From a checkpoint of a small mixture-of-experts model trained on Wikipedia: 96 experts in each of 11 layers, a softmax router.
Below are experts of layer 5 (counted from 0) of a mixture-of-experts language model. Rows are named gate (a neuron's input weights, with its number), up (a neuron's input weights, with its number), down (a neuron's output weights, with its number) and show model dimensions 0-255. Each number is 500 + 25 x the weight over its row's rms, rounded and kept within 0 to 999. Numbers have three digits each.
Before each expert's rows: a language model's description of what the expert responds to; "mostly gets" lists some tokens that are sent to it at least half of the time. This comes from a sample of Wikipedia text that the model never trained on.

# expert 44
It responds to: Table cell separators. Pipe separators, line-end pipes and semicolons between cells in numeric Wikipedia tables of scores, stats and coordinates.
mostly gets: "°N", " —;", " |\n", "'\n", "',", ")\n"
gate1:521463544511520494481496528530507502525500500489484494502497484520491520490491495481496487494511473540515463506482524507511537460542447530535451571480486492447526522524495480508504506489493486481518490498485516472495495518552452512463460505505494487469488551527494475492494531528535525533481533455552507481488494486506517516540518469527481473511490467524519512528486500508508492549498466486454495489513547524466500454496540523521539494488523493463465514494497476508524482497500505487531552526496512476527457508496479459506541471474474458536543520517480509505531512517533510484501473515487524553518495488522494556495450485500525515495522488506484471515517496445494496533502487515451485517469519492471513528495472523493470479450502476437521469546460510530506515489508497
up1:523492460501539482450506461486494512492533513538462509518443514478512515544474515480480479481485483504508459471538501468518503517447522513518480553515529507467515494489493523518488505519503532488521508481458533513496475470493449473519474494512496526472504535505502474504484539527496529508484523544485521513487479485521513435501513489531493526555526525518488495502491471523461428478499472474510535526524534526526495486491497504511509487501526519508523535538505472493511468452471487460487503517512491516543453463476471472548465515467479455516496497538495506496460523503511470515488462463525510476494473494505458490498494483532506518535463544501445512499565508489498497506554495510531479511523511465494456501504529495505497505504544471464481470534527467505501503506520500
down1:529483499495456494515487411549515511488469522538510488433501483531528472502497506442479499499502513467505476520504497539505516500530512554505504488467543520518529526500545486498486468506492488497508495500487511473503461470496545472497481524513502517453500491519486488445536526472492508475454502470524509518524516529493472538491495507474483496510485479513539518479520503501502504495513536481521477467470475481551488483511491476483471526491522516527459446519514507505522502500496483498529468466500506517494516528508524504478545454509443560483471507498457539502501485491478503478472501445498480478512506574540517469513497490494524525485495508491531508469451515538493465474517543492468509485519504509491496513517487511533521527524522496493513492453503446502540462524461478

# expert 36
It responds to: Quotes and first person. Opening quote marks, I, you and contractions in quoted speech or interviews, plus heading markers, e.g. "I was ready", we’re.
mostly gets: " \"", " I", " ==\n", " '", "===\n", "==\n"
gate0:445485531501477502502494497474537510466513501511519529509491473494480503534501490486497526488474499539473507521503549513482455519503439482522516471462503511514520490450518467504496445461444512516510495469487538456529475524452521518520469443529486539481497460479533534490458534536507480455509470485541489478480503537511519535449562520512526473455477498502498542495526505479496485444486492511499490515477467492494493453538505516516537501506530516506523477486490472515498522488524527453489509495492539534458495489495467536500503456494507512493490494484474465499492466515471502539521550539488502483534513521496467523515492500523536491477489486506478460468523501477544508515485491548486450512486471530504483493498551502511507527514492510499525483485525502502495540483469502
up0:493519506559477498504518497545535499472505529478485550508516513493486487498515490496509511535541463451516556509483476498461473529507494462495477504472573526534496538511502494484504525498484487485512472510523526473503505502548491503532498526509516465507520518508524518528513477505504456513467465472464547523455481488477530483510483489472520486476514491462510460545510557479476515425507529485516468516550497513515485476470515547497486481514488503462520494481507496497509521513531537450492521510479508523485539474512505516485513524547480466540539507514486531460499549516492524521470486480484465457472525517455496445516471513497495537507511479487483495501542483511521502544505437488486491448475504509518489486508471540511495563505494485500502501510508515517530496502481508
down0:509447469534515528536489476512534492551525522493491515570514485535536493556503496521469484506518513497499549507515492503482515537484513499518487459529502480513514530508533495474528515531476485489530506465505473512492496529497502494479483473514486482429469486532504513515514505516530493488439522518473496519512466543532513514490494549522544487505491481513483507491532529452482478487530558481469509509483488477492488482520528491478507487529464534513500531533460525547478479515522529448527495486482483525542447435523467483490566505491474490510499503490467508472510487511512493456472500496525481499463499512501462498493510526488525497476510536488467460480489525517490485488508501512503531472502510508484535444496504541500534525524465539541520489489524505474502495454455485

# expert 38
It responds to: Acronym letters. Capital letters completing abbreviations and acronyms such as ISO, ISS, US, FC, plus mid-word pieces of technical or foreign words.
mostly gets: " US", "AR", "IS", ".S", " FC", "PS"
gate0:434511498528514474540482531511524513499509506485521530503486476533476512526495525465545488492463543488479518540503472511484510473528515551460480443478528506496494459508502492482519521459494472488540525498493527546542561504494506514541508464518492494541450495523526523527525454487512510534511471484510519496514506487530509468428499474497467489495474489520476460508500506467499492492529447550501496484481541455501550498498497494465477473460542470496490511495506513492486520501497475524489548508487512511494506520475483487548545449477490507464521470526511509476520510483465480498480542495461511488473498486479486492465456500501514509482463458486458515495505511484481520506470475489508522511480465526471469494505483516477490495504543535496502502518483457536508518487543450
up0:459445500523521497522491462585559515494524514488493518482496475504473501522522501476508499469497527504533506530519513527490478485499497518502469521497544538468454523489496506469515492473495507487526477536462464512523537526463480476509469513487494511512484502491468474509512493484498470489537482478498515513545507471473501482516537489543479437446491483503508456488532496434549569510544527513500501502471510463514472532491550461531458491461518492487505517490494511478518519514490471493504481506505504497517498503491512503487506482501503508494494513545524517456457529522529511496510534495470493496476448450518515504541442506500483492529510502499508499480476476500475550490495508504489483548498486493439503516454521519517465532494427506492475508515496529523507498527504519
down0:533543464481474499527506514478513480504556460515553471499521528488518471511468509531523536506473477491520511534476483488501520536482492525478500492463486456533503496492520460479516477534484515507494501488515537493500475483528516480485484493482499543493539526525512542530496513456456487488517482554511489501517498520443490458484454465473498469463519522525481527505494500533525535510510518481485497503471466453481541451507452471491445516462519496513494486480463476513480492540467507550484521511514523502515503492532484491520504522528544485505503471527483509451468478544545498540461543523505518510534518478485480513503430515508548525516530502489500502524480503458497512509494474495499464481472489524506529514453541473485529474511482490497499552497500470503478502480517517

# expert 25
It responds to: Line-start list markers. Dashes, pipes and == heading marks at the start of infobox, list and table lines, such as the - before Royal assent or Founded.
mostly gets: "==", "===", "|", "====", " %", ";\n\n"
gate0:471515510549514504533513520464478490472488475489509516505480509471503520502487482501489509498434479538518528520524509489473462542469477516482492479554501514466514462525484514532422484502512474520456510490496500492526496524524490509512528441501488483520498475485519518436490481507458531506456492519466530510513492507503498516521511473498508517511473494523511496466497543475481497486449540506510527510487517458499443500440485486505505486495527483505509464457509487521484546539470487530543530515510510506504560572479561529479501463519500482495500493513500470486487442480509516504497454521537515509513473512503538463511486500503496485500544513507528464487487529519522488485481476485537462525545493521457508504492473489479492527518519510511486497535471510500446507535474464
up0:486513528512503477495508513476552521504496467521477570475517457492499544515528489505506509512526469498502490458531494479448480499491502496483514482488531472495501508507508479513488489500482487534476540479467469513508524490472532544497498520523529509510468519473511484543509514506466496488530501512487490515547443486524527516546446530533453539510494531489506500530512520506536521481525531526433515538540522517481514523522519471530506483500491533513530488512482494477510492513489508482540508497474518520483506518488462461510508502515493516513536466488521499440537466490538536527472519479526490438479478461476479444527489455523515545489474537443504492496482526538548513501475493485506460482549535494495472538510509484511537495524484507501516492532492522495540533523491483
down0:491509541508515540488478471481507523477481499492509471466488462495514483561528490536492527476543466506503500532492503496497489549586503499548493485540510507494524534496499494539483454516515544523521501487482534549484484523475495522522504514481492500524450472504487516502532519528472495481487477494522518518503445496495516494492539527519492508528503497515531522521549514503496534500453530518477544499578483495504527442463512509501488469489503490500538522464459480485488538521524515528503463534502537514495499568540495485517521511511494475529507485498472483490448487479524538524519445535505487527500525477500492490492503516510494516481517427504529503485467514528543471494512466470523496516511544487474475460520502521525474498488532490489508524526479465507503481494530509

# expert 17
It responds to: List separators and conjunctions. Separators between coordinated names or table cells, such as pipes, commas, ampersands, "and", semicolons and slashes, especially in author and credit lists.
mostly gets: " &", "',", "\":", " and", " —;", ");"
gate0:488552494523499505550468531507485496499525523515558491517515512489468552530531497479521517516500552529481500506515513476519478511509519503495508478479521548522474503432489520452463479497487536489469533471499503444488490446574494449542544489493470498468515549499485506489496471492508438538514511530538497518534491545534527537479517456525486473504480487508507493480475523488514510561544498510523493495508485486491478502509507509505520479509485529517534506448475482494518535524509472483504519528486557507502522468497491517504506488516484483523532525522482488525511516489515461489504543535517490483546534537487520489491469488470500503529555515550511506509518538508506504523514512513506478489504490507505476492503520514496470476487524533505543532539460501458525514533521498
up0:499493515496491482477493518551524515511487503475489496508522475521521534473479482435494476535448456558473499506511511476489470506502490481520491506528522484543462506486493492516466544475474532535565492512517437461485492521513473475523470519547473514514549510496468503538483455530540494497496494533505517492545512505486504543473486510483516529543506513483434481505497473503521461500552485523487469460493535459478490529510443504507486505500528540542571497537544511545507489485475478485526505502484526502550497512500452499506533489476491498515507478505508478486512510497519515493504518491498525536494480439531497478519487546496517474511523498533527516500513523477510487515503490528504486495478539516502513486517475499523466465480515530492512524512508504512466494525558534
down0:473486470488498487529502480520550515479499542506498468504487467506531543507461488488500498534492550502474482508488482449569519504499501503488504547469498488518499498479454524526507492495490519517477481484508492470473529526512491465540540486512505479532492504491524510479452475479523460483514458543506475463465507505458466481504524461508525462499459427452504531472546525472465507532503503519489471506507458506500520486524485491475509512522527465509512506532500526505521499495468467493503486503493464535486510480492501458490501492491535461508531467495523483455486510531486446520474514478469514479479483494486519484501503552491505459445502470467555527501475513456526511506513524505549532473484464493510479484495545482452486527473485530533495514509545506475530530521504508

# expert 28
It responds to: Credit and table separators. Pipes, dashes, colons and by that join fields in tables and credit lists, such as directed by, Designers:, Distributed by:.
mostly gets: " by", "=", "|", " alongside", " featuring", " Sir"
gate0:506502487496484503468491554527507503525543494558523506503529507474451523485499519493483456480476546514487475471495505502449489542478514468513529559496556505524503517496474479506455482535524473530462521495464502531481489503489499515498543461535474473492455471512517534513480462491519444510485460537525466514504546514508524521497450506522509511472467514491527505516502481488469499512454445479534502522485415481527480522504473517528498506470489514503524517480502479495498504487494505517520517513528470479484493484504528503488506517519499498471496487540504485529467511547510469511526500487479474535521527514510508489463504541477518522503469499508522524464540445509478534496530498508460485516475483465485524489508466483481528505478509489526492499504466526526469538541553455
up0:495505497456474457557490493520493503496459488527453441519489467514506516512503504490490532469546476502508525486501496471564487469552492506452465459497508471505499436490514501453503502505468521499523459517527477533500506500449533502513490528490498504506555491483528474517556515493486518503524488467479544465514469520489501441519541468510512489519519504501497519529509524477507493498533472530484508488483494487521520481537523500505503482515522475542476547518501524519484508490549498505508464499502498534491520492494522495513532509470492528485523484456464458492509521483493520484480520509520511478480507486471466469512573505509478474511498509497511483553507540504494464440481519429541517502514531480472478494499502479477478471490480492515531497461510459517546506459496522
down0:518507509494488509538500469415499505498445535518500491477475535513538466506494499515475523492488484458472481536528486545493539475466482494531468482471539533511490517477474488532485490508530507485504488530500475513471526472471472580481529501469485487516487492514490493481490515492516510512510515512514519520507550483542511503475494485511528512551507479531442457526477499521538496492522460481510522517527537474498510562510455486505482528465473512441509532496478515503484463490524477501469493487529495466478478486456510484492482466487461486508485510508520512499512503508451503481534504540504501511488473536525502485475486511534484508496501478441494511471464514489556495500493490499479483524471486556498540505520544477510533492482540459521533534465523474509484483508472545

# expert 45
It responds to: Prepositions and auxiliaries. Prepositions and auxiliary verbs joining a noun phrase, such as with, for, of, to, by, has, had, including.
mostly gets: " with", " had", " has", " have", " where", " for"
gate0:492506480502522544541520474497517525505528447472523488509496492472492471455506505545510414488514492510514521474501469503475577475523497495514505495471501477480451465497487508502522523502508518536463518482515489493506470465511502517488472485497507547505496509507506543536480531542508507529502512517495484517513523491501534476525530470507524499519533497509468520521417488534482502476509518540480515501453510546489475467525492520503473491454461512453532505509533536475510483500495500486512515461503540499477543541484506474516477535489513525479507522448482514492532489477487515511521497517501538534495479534492514469503486525478495478535476470483545543515516521491476522517511477539446493502521537486523488475559495525520496495503483476469511480471431529500487490487463476
up0:525511446496547492483494474485505490461486500445500510514487512503518511536486515516546479492498510471539497490494499524470504483517516502524496522507500471497496542479517569483520557494492489493493520512518523488482488532467514479485512485481453503498531515512536511501555472517488558515543502533491504491497535441517474501492483509494497462497513479484424543494520536544544508495495485484556527445504470518502496487520495487498514481471499529537456530526488496473532516527516509479516539501467475509502513527524525462513489506481509454536493523494511535507522495481534466511470503448507505517520463447476517465520493476491503495475480484518521509537454477457497516488515503515499527537497520424510535544546514508503478551480496479481504527467526511510497529502521469
down0:476479523485545523480512488527552450508461483529501467455521518547517506508490562500479496498503496472456532510528498487517478548493562492488486518488516500526518491533521478495511499499558544507500464524502505526511503509510484496502474520498484451523519498497523489550504472487513493533499509499498481513463504534500496519501477488496505457520503520522516512489516506522498494510493535545479531484495518491544503499446518512506501532533523484490476477475481485536486494522479483489484523537504481503543513530527504523493496488504495489537473527474514482552490508518437460517507507513491519473439491464454530500474502468514536501497483478501464478495491452495500491537500526494549497484460454541454488434450491527473502506490466533539461545559491523500509536525508518

# expert 57
It responds to: Table column separators. Pipe separators and column header words in tables of sports and election results, such as Candidate, Votes, Goals, Apps, Result.
mostly gets: " Candidate", " Votes", " Apps", " •", " MPC", " Goals"
gate1:515499482532480479529504485466515467536505507475481504457452485479486493525536502476502518469539496483470476491491505495522510559514507520460502467475523528452505475511466536495533453528480520527535453519503455498518543480506454494450495536486525495491496499517520512557517497513484517456464483494503484494536458532507520531511512521520489525509478440493520530496453512498538525494530529509518519478511502593496485479489514513467502480515502500520505518496522532534489497486487529543503497497540534539491499477468512476501457510492519531498507502496469452473536531495493533497493528483511498493480490537500466501490465509536570501537502524486500483490503493555482473476562485514476521472512497540469511532549510484497487484501510517533490470486470505501502455506501471
up1:491477510516486463479472518526522517484478512492461484478448456496501470512513470522474533474491525490477491459496504514491536504515451513482496535490507505455461507506470515531462505528521487502481483474510455522482522446538496483478509546519455525495509463486507506516466498539463525514467496490522543475450509505503497503486479497557490502494518481489461508476481538516504483480520517477528499496454504510491481523460476497510467485539512526520489492476522512570478506505491521508553487507487540484499525485463519508507448514521496473537504480484469516476503488493443477524488534468533494506519481515476494491489490515499542523519509479500448498485548462523529527534543444514517496488528544514490487497475523489538516466474492564530494529446503502493495446490487458
down1:525481484511522507513486524496505553503515528530492528522494510487510473492491538534454514507475553487470495517522523488500563517517500510474452518531495523463502509515497504503483461520498538533467524453466520534479511488478516505515503504476485497507500562499537509543509489551495481508544477512448513466475478504517477469487475504491474472512487459516547568510521498509507502533508488497543485483490495514524540497495499483509507466512497454496498522470483538512490453449530520541493501513452518488500479522497483482471470515520486488501539489469521507538521487515534536492505536511507491469539491481486495462451479525531533467436513520492480510511482520505500485513484511536525468503519533509479477456494454483518521525468505487543467563498523505463469458471478477

# expert 15
It responds to: Table headers, line starts. Tokens opening table rows, headers, list items or paragraphs, such as In, On, See, Party, Candidate, Republican, Democratic, and table separator rows.
mostly gets: "In", " Republican", " Succeeded", "See", " Democratic", " comp"
gate0:485521516505495511542535445530502510500467492425464514499482490551461467513514514530492480490498514486466492485494515480510506549491545496471531529534523517465495456476488500488493511476483485514493453494468509509525516463521455485509514502496508505518479490549498450475529486505473523513541484526473491509489514503539492524515451482503521516447539478482522502453512458567494492460495490481474500484493486546494531540549478490510472485501518465553503563489529475498529517492507457536470496486498445517488494512502491496486495482488497522549487528515470497515540533490529505523499508495482522433502477499485490470532502466515462525490484476501526459493544507515503495470510488485500520506515488494503484492476472522514508494495431537509483496496447472501537493527459502
up0:507516479520507476499453443465501517471521555529503476510506474516462531531495497494483481520467536518499527473470474489497555452437477512510495488478535497508504495502517514506494493492517491539494480479490448484450515515512482473512458501534485477460485476510486543511519528491527515475493469531490439508472502471496490498517472506516509491499498514470497513519496504437492523473463529469472471499500495456521461493492497482520523521528519513542497497500502550577483471530482502500487487515505543513519433503494509508514480523485500530439455541489487458503482524505484503478501534492505473592471554507487524458509477511490528496500526503512485543494519510500510488454538493520505495531476526488486511485504475520495533452482481482509501510481494485488467528467496499
down0:471496435521504562499533486506487508523495505487498492477518478532488543478512532457475528519516497562504501502513535474497510506529471504502417504508488514497519503478523531510530517512467507507542520504484517485515493539525499515498495503509497542512484474490503491495466547459500480451474459490549484533528539470458534530512521525501503513559483461520470498504522492503454536525469480472502516496515510504514510510487522499479474516493516553470488511492493526506529461478568510542505500488517578481529484485492479496471457467482499518456501489505524490497454451498513489489480498449504485517503482503490481493488504498468530515485489481469507448506523478531483473546476500486520487466519530486524512470484520472547496485476469528517517466534502497491451495510491458

# expert 19
It responds to: Line breaks ending entries. Newline tokens ending list items, infobox lines and table rows, such as the newline after undrafted, or after a closing parenthesis or pipe.
mostly gets: " |\n", "\n", ".\n\n", ")\n", "\n\n", ".\n"
gate0:470458541444474552483480484495466491499497528450524510506517518462466486507472508482518531492491489528482481544540517478459467488507516444459508496468491529492473495516522468511504506507491484489449500502480445479490490503467481503525496533515508504476531489498509532475486494505484498487475461481502494483528483526538482486495450527533526509511488477519505528512472494503495515518512479505488499477501479454500448549464549531544498503483480493488544464487512512503522472500515467528483451461490520518484477509491504524501494493500520472514496512476513550503503490506521553506490489506469490532512493509472518468515447541486507502488543493468484488502438535506522522491516509497455459561499494520479494464526491573516465511498495477468525468453559495492524477514550492
up0:500468468517516500493535511494531486478568481524544520483443511443510508511429467516504449513482483494483496537505505489534512492471538502513518517493554496543496489483478521460462564528509544494514489508494537524479483485469480481523487539505506465461519506477507491470491491557496511496524499474503505511457481517486518476514515457515480490457480452497465485506527468484517494536492448515493503528507485490505525448509561520525511475480516458477566536502510488510510466491491512514511498481521490502464495499503482471509554547525482479487507508503500495510521461498529511526503529502505505512505500529520545469543497520514468476485510496475532507523557482489494534500516499484578515491496509505459521508505460475507499494555511488481488517533507529464486491506503506
down0:510465550505501486471523489469492512470515530486487480517492529531466480510537532483467484525476530486494534472500505501478477471523471459505495492484490471495498500467493490471468477500488521550506482435528475467540495512494502520542498524462524509494477482478496477462504575483496513503518536481485503517541490499522504500469507515473503488464485458451473514456514510515505496519543506521497461510517471455493504457456485504481488489504558535485499430506475493512549501501496483505525474484512495496503505514511457498524507495520503490501496535478489536519479480483503492508480496451462532532431499511489527508525523545503493496495470453494491490506485531475493449454494527510486504477565471455457512470464467498501499510455468528450514508468533543492494507500512515

# expert 14
It responds to: Relative pronouns and subjects. Words beginning a clause right after a comma or period, mainly which, who, that and subject pronouns he, it, they.
mostly gets: " he", " which", " who", " would", " she", " when"
gate0:526494485499464487443527482563540507472502479511516508487508516501538505486542534510502483499463418523506539536530513521495495521515488465503509496570521499490482480493505509463500498469498479487508480473483490515439487483540502485486499484495497453490484578530496473467495541531511469541484503499482513511536553551515503494516520461428558477478508498482489487513498497485535502514504502523506477491528492506510492510515536517480484526486482517538527487457456525494471485482489474516503503476502471471478497500494491538453503491513455515480492489489474491502476560503503528507516494518503461482522529542480539523507507506502523462473508499526528508527508466538537470492499516484494513530513525491479563482500520501489496519546503453497478515487473515494465462462464496
up0:467478454508506447495514491529464494488473516489527481500509511509490470472514465485531468534500460480484497478533464499486481469466485490494495494464509535479508486497502529486541479494486482499531556550506510483498507520518455493468463485480480500495478511565517502487467529467542509495495462501507484525510493521465532473499492486486504518515563493529469502497515487510486519481492521500530506468474505528571513496523460533467504497459513521490537509536542494500522522506467467486521481517507477487450510512469480545475504517507475534551514517492524539501501478504533536486464464462532510528473480478580519505554511487494527504533502535463460502526529505510482546490535479530444500512504510509502510480538475481502510500527502519530520545526475545482503512488520516
down0:502499453534497457522518489460545471520488527482506526538489489513503487491558496501484515494475506492483512498502521524491492485528494517464508546506484492526489491488460514476491499522511514512522510509490485452468495467569477552497503500495528500489482521516482499472489529505460475419526466515503547480544532530520544504471554502452469514470490535513502494497496522508485484505523523504489509480526511518503465467499510485472463543463556524539512478476438514510485513480487536477485518466515508495467500530430513505519534520485474475462431495470498508493473511526478495507484515493502485453491513506484483554528505502504530482490536498503516502529509498524527492479506500489516506515525528452482493511482501503533473531502518535482491501465559502525468467473460451

# expert 4
It responds to: Codes inside names. Capital letters, digits and symbols inside codes and proper names in tables and lists, such as KV Racing, Md, 2018–19, A.K.A.
mostly gets: ".S", "V", " Q", "P", " DF", ".C"
gate0:518495510450498500496516466455504497542473549512535473481501473492569499506434451516473534513475495494441457517498471465542476528489451474506548523517550496499484543492474512486491494478506522500474478490523499534496490481462438500509442492479487521479513506466476489509492516468497506579518472487491491512521465501523506456500497487524487471504507522508500467500529480544472525512521481490525478482516487499484560478509467489500465553524490489494513498476531473541458470520478434482475473511525514478528482520483498488489497506519515517488511492488505513523498477504479551547494507508508505504496487491510460464515489508486507454486499500474478458488481497528522497473520493495524527537470542452538510489503500532509456507546486495495519498542498490501463504487484504
up0:478449469535469541542468452514507497497489505474465500571525529470479521495514475438493511465503506517470534503519466504466502502487552461532498503495485491472514470466520481495508516502485546477491514496474444499478522453481555514520481463509537493476480478485502488502480466493481478488494501500496461488517455513479477545518528522490531494504557536510522509475466517472534490473487499515474509505437486488495490509505499549491505474508481508487539519517518501507526508483512524521538484491494551519471475508528461487489532476497521499519504502457514491528488536518550487488519553504483560467504500501477534512519517491483490494470526476512503512450477491497511486457531486530515476526504497545495478514538478482518474489546481468515531534501474478534524515488456524
down0:517529555488483460516486465460489476536488470479462459491511548543510510518519502522507511519463410479501497525456490531516514452476513533506474521505491489515511498477515501480526527506485479530500521576531498531505506481508487507521486513513485482447496503496520493488467462482522504438468482427484480503488527494426515515538547475496472503500489498525558521502498530506521519488520485482521520536464507486478478515487498504463470490502517531515528505508474510511523515525454540501506484524506499494505530510517501499490491535492511527503560495522483530491495447482487546501529500493553462508524497491523512502478482492574487465494484513512516486506519529523472501504524511524560543488515508506495497513531498545513542492476492476522505512515488463498507479486480509